config.yaml
n_layer: 20
d_model: 384
n_experts: 48
experts_per_token: 4
d_expert: 64
d_shared_expert: 256
activation: "swiglu"
moe_layers: [0, 1, 2, 3, 4, 5, 6, 7, 8, 9, 10, 11, 12, 13, 14, 15, 16, 17, 18, 19]
router_score: "softmax"
normalize_top_k: true
routed_scale: 2.5
balance_loss: 0.00043
balance_bias: true
n_groups: 8
groups_per_token: 2
init_std_router: 0.0144
lr_router: 0.0011
n_head: 3
n_kv_head: 1
head_dim: 128
vocab_size: 8192
norm: "layernorm"
norm_place: "pre"
norm_eps: 1e-05
positions: "learned"
qk_norm: true
attn_scale: 0.0884
tie_embeddings: false
parallel_block: false
init: "normal"
init_std_qkv: 0.0711
init_std_o: 0.0
init_std_up: 0.0711
init_std_down: 0.0
optimizer: "adamw"
lr: 0.00175
beta1: 0.9
beta2: 0.98
weight_decay: 0.12
lr_head: 0.00681
warmup_steps: 529
schedule: "wsd"
decay_fraction: 0.835
decay_shape: "linear"
final_lr_fraction: 0.0
batch_tokens: 131072
seq_len: 1024
doc_mask: false
train_tokens: 462400000
steps: 3528
dataset: "wikipedia_en"
Below are experts of layer 13 (counted from 0) of a mixture-of-experts language model. Rows are named gate (a neuron's input weights, with its number), up (a neuron's input weights, with its number) and show model dimensions 256-319. Each number is 128 + 32 x the weight over its row's rms, rounded and kept within 0 to 255. Numbers have three digits each.
Before each expert's rows: "gets" lists some tokens that make up at least twice as much of what it gets as of all text. This comes from a sample of Wikipedia text that the model never trained on. Tokens count by the router's weight.

# expert 3
gets: ",", " was", "%", ";", " 0", " is"
gate0:137092138135133153178147088150106105136121126153132106145110142126124116107129177112105158141153179111128159157117162125105166152163175166095166136121061103122108115139174151126154118104134117
up0:156103173161072121098132120127103092134170131130185119074139116132131136164031155144148159138133113105092116048158208122172143115042157122097137115123137095123138136159117125119177074123158095

# expert 15
gets: "\"", "a", ")", "u", "i", "wood"
gate0:078114085185138107176121145118103106137142173141096137080149134089093071051092143112140205089126183139104128176192175130114145130058087166128138123151118059091083136149095152150158123183183095
up0:124153164158122167101064091149147052131102102096119104176098053115170128088056165158122118055124197106136141079147114116129149104149120165135112175139142141159135107136168103107124102135118162

# expert 1
gets: "ed", "ing", "d", "ated", "ted", "able"
gate0:150114127126124105125126112070147092152111122128075185118040117116099072202177115125137112089143193115128094151137179166152087123094084178194104158110145115110128088092090081104166142143147106
up0:102137191082110122171161139092173190159113095180106199082117145079181153192160179118113048081140125078069137125158100115133121111132130157168113157146165161121174135129141152134106149138151081

# expert 21
gets: ".", " a", " are", " has", " is", " an"
gate0:090119119089124138113113104076129129194157080091077066125104126062119126148118155157167111123158102124131140134137114118104138076107080145145125088092070128122123151101142123156099131176151172
up0:192205171178146132130145133149108102127120087146112129121127180140154088131119153161123128069141129125159140148195078153206100152114183166145133110146149152143149151171130163116158110098158129

# expert 29
gets: " the", " and", " The", "s", " his", "The"
gate0:102050151147091092113120141114170120143164125113115177098153155059119140125110156175145095124142112033145153115070149119135145079109167087154111125106186101092116155136144143133115153131101134
up0:104096119080134182122114080107125143193117103095079089108118142161102170141168066112109103111161137102152129098105109130167131118126021116112116167139187092133142161144149105166129148098165137

# expert 41
gets: " one", " 1", " first", " two", " 2", " 3"
gate0:126129157071150179105094158103136129158179147098180158149119126145084168119114162101130152144099094168176115213088064152175131138143101102101060175108118127134071159117150160131127141106162111
up0:136092143122109163182124154085198128134122096154163071141099112122179139080124098100116127154123119082122075112112175170118114079084152152081110131119127158134110130141105147176127146145134113

# expert 32
gets: "t", "s", "r", "l", "e", "c"
gate0:087131085130125101095102159096089083140218093144134159098041134158065116086119119089073120188091098221131149152170158136080089144096154166164167144135146102106090152132196134088120066137141111
up0:095150142121110139147183102143143159095101113127143166140131104130060080107172104097199145092125157144097136101081073116037120125076168168137098109117148160087137211148127131152092135089118123

# expert 20
gets: " =", "\n\n", "ed", "=", " won", " served"
gate0:136150074142094122140123123124171141150120171166141157136123151108129104094102121136104111106113108090097094129113116108145158145100157133177164099114139151125135204115099098132148091176131177
up0:144114153153174132093107147104157168112118060101100184063086143121130091166136170106083140148102150118158147121073142121131139090131188145149204147062175083120144108123174108113152112145084141

# expert 0
gets: " was", " is", "ly", " be", " also", " not"
gate0:149122074148177122172142080131129185136104173136074157139124096210161127161123159136051151185116124094172110165118073173147115108150086149110094134072143137112132105106142145104085127162125134
up0:105098120153077146078192061123194111137118071170101090173166080125126167134162125151142144149060204116118123153086146143065079223163110147110156094128182059077116159165186108124205083128115098

# expert 31
gets: "–", ":", "'", "-", "\n", "°"
gate0:147174140148136154111138135168203175127070140143162124194090149119131146131144165103109149142170122148100088083144100132108076097165137180089128096163043158164118161054103117164188066113142123
up0:127110144150106149103101144119214131124188163123142087156144145127127112202133143152142102085105149116092109137103120107130164077111149093160131111103134147070159141097148057123140129155141115

# expert 11
gets: " of", " in", " on", " with", " by", " for"
gate0:186120094106071086150117129158160091169170157120189081139104153158115141089171062117135112138128184109123108136118140125117094130101051128142120099136154125149172131126169072096174132133112073
up0:067146154196112150160118171137104110100118097124095185165067104118120120156126192171114179144125068119131116126182076137127117119127180196116098144113135127096137118118157117152079177124163131

# expert 46
gets: "-", "\n\n", "|", " |", "\n", "He"
gate0:168113202115121165152178137136047161119111125146213067150136160109167131186199134135166130091143134108126113093083135122133128109139152096105075159098148142157125144105147113150135151121092126
up0:173152129165110141095145179176104107137156152088103066137128115132119205129072126126133168045167064170162141101126159070115102078164118146126122137072122053130157148178170117109122071098143101

# expert 16
gets: ")", "\"", ".", " to", " this", "]"
gate0:162117109130139116085120151069151190127135116130128116135099107080163137131081134045145134126111165115178140088115221078112160122127146091144162130134201100163142095141136168142109095123117178
up0:079113114122073088150143184119119121141138133165182156078097199087159129155133126125122099125140109191122116141137061092056132100136106123094139153124180157095080063134129173118106176144075129

# expert 30
gets: "-", "\n", " (", " \"", "–", "  "
gate0:140125154103116139143103151090119150107192108115078098160124142118176152118099109110131088146109150105169150070096110142104106158135117124105144112089186128074121102063091099144150094177119163
up0:109141155132118130135177107103118071121150131122138093156092116111151201164123158177168144094117098126173193115151123143160134124174119138128187161108200088140101112153112088125119108152151141

# expert 42
gets: " |", "|", ";", ",", " –", " /"
gate0:130053167114182114139119164176137147150135135113104168156132152149112141146131182138138110137123166116100101142116120113166157107108135162134119097144063114092090125128199131161162117147152096
up0:158191076174118128100128144108150084159129077150158081178138088170145112198142122136121117108159159141114110159125102141172101108081155182114127140143086140148179175119161158155137105144174124

# expert 36
gets: " a", " an", " his", "{", " new", " ="
gate0:155114130165068126148129129112182109120184098109088174232151210109134162140109172178127141153123136101032141186160087140163055103147086139142113061158116112186154175116152106071188165145145125
up0:174090110128173166141115151111094105120165115101084190159169114115183184071077192163137141118154136090155124130157130116105212109128142161178119124173117152125117175130125104095120126097168181

# expert 43
gets: "\n", "\n\n", "|", "-", "\n ", " List"
gate0:112137087154174125116159127135149153143088186166122209106137085092130113177163137153139179164107138159087159137156147067097086119151129183119102093117100151086139137145136092096136092126174127
up0:174084149140098073146155080107099179128161048102133134132132068139086092127091145078164157130100147176142191144084159126118117110108105098183134157078127096085173179108109163169114116149091174

# expert 33
gets: " (", "-", " \"", "/", " U", " under"
gate0:140157143125192149123149158119042109046134148120113146082147092110104163145098129180147117115178094134144086173114140109097148090123071140085133083090171137118176087092137079123147142116153175
up0:195135161162182171125121077145098097073172092121109171108095104157127136147071107134123152151187191145148128142135173098155077125080125123059172128194160052130145141191107126125083102157108152

# expert 18
gets: " the", " as", "\n", " in", "=", ";"
gate0:117128143151088156121134101147087174132111145096098170107109124120117196156094119149114157155121159069152098166095106169140162142110162129117218164089162136106133122175172132093119130118132130
up0:130127092132151182115097158169135141137143131144132112140149132175150094141173087124132089058143079145093129053112164111120167135108128128150089113169106218108084126061093126108109125166116177

# expert 6
gets: "=", " |", "|", ")", "}", " information"
gate0:113127136121138148183129172089151157108118177131073144145095135087052123141130148101126114141125128123154166138071127079157164103045109182152110101146147125155103154081134131201180119176146183
up0:125082150152088167084127173152148131140129125075158120168137089122129096142122194131143143120063105128134185172087150134200145087103160111039079118071163140144141180129141104108082169158131078

# expert 2
gets: " |", " 0", " 1", " 2", " 3", " 4"
gate0:080125152111118083100154103115097222138048119105101143188155099198149111155135153138098122164141171143148064170132152143184072119026133086160088103068134138109154163102078138115155063095157106
up0:067120152130097175147151096071148088181227151085122166087176110118133166143133114116116052129073157159090156112138104125147206183111146096117146136125132113151125119164130178107106129133187154

# expert 13
gets: " and", " to", " that", " he", " which", " was"
gate0:181130112084208100121154134144130140154226165145190167142152143098125141104152122114106101087120104104158130130145091199115083120139132130070116080123141099107094101109107128099109138154137095
up0:146124120135114139170089104097082123137125131133154152102112155128185150118157191158107161142134111124133165123125168142158163084181121120099125154119125105141085140128166098141139072160106157

# expert 4
gets: ",", "%", " |", ".", "°", ")"
gate0:124080177135136136154185133132157153111069110146150089151061126152109100086147153049208145093147139170127103192168067131156166131122130152130077088084115164085178109134145116111113230158161085
up0:138100076094135100158120122173134133098158078079112162059105168114109113138162106123030160167139145174175085114078205097116103131142102132139156149139135108153102144120113119117151064183094095

# expert 35
gets: "e", "s", "on", "n", "y", "l"
gate0:163152133123163106091114189089162107125153106107129127145103170150098103144124049223178155143123217087101085123091180119120091071135123138121134099168171139139106154179088129120073092162139137
up0:134134093094086132140157087130137169123126098075122116108041126150118142134089207152177125174133141121136133138138090157105125095152124156136168132125139151160200124115165137163117133148114170

# expert 25
gets: " the", " to", " The", " and", ":", "The"
gate0:157159140145134124179128135077121104149109115138178129079163107054138145127115166162079129088180184132154072084160151123129119152122149107120178083179114094111134106050193169122130136152132119
up0:195139113159084121127090147145150063204155153139134163160153125122115108170088120072090086085170132134083111149129103093156097060139084106201127125101101171110146152131166155132142141113140175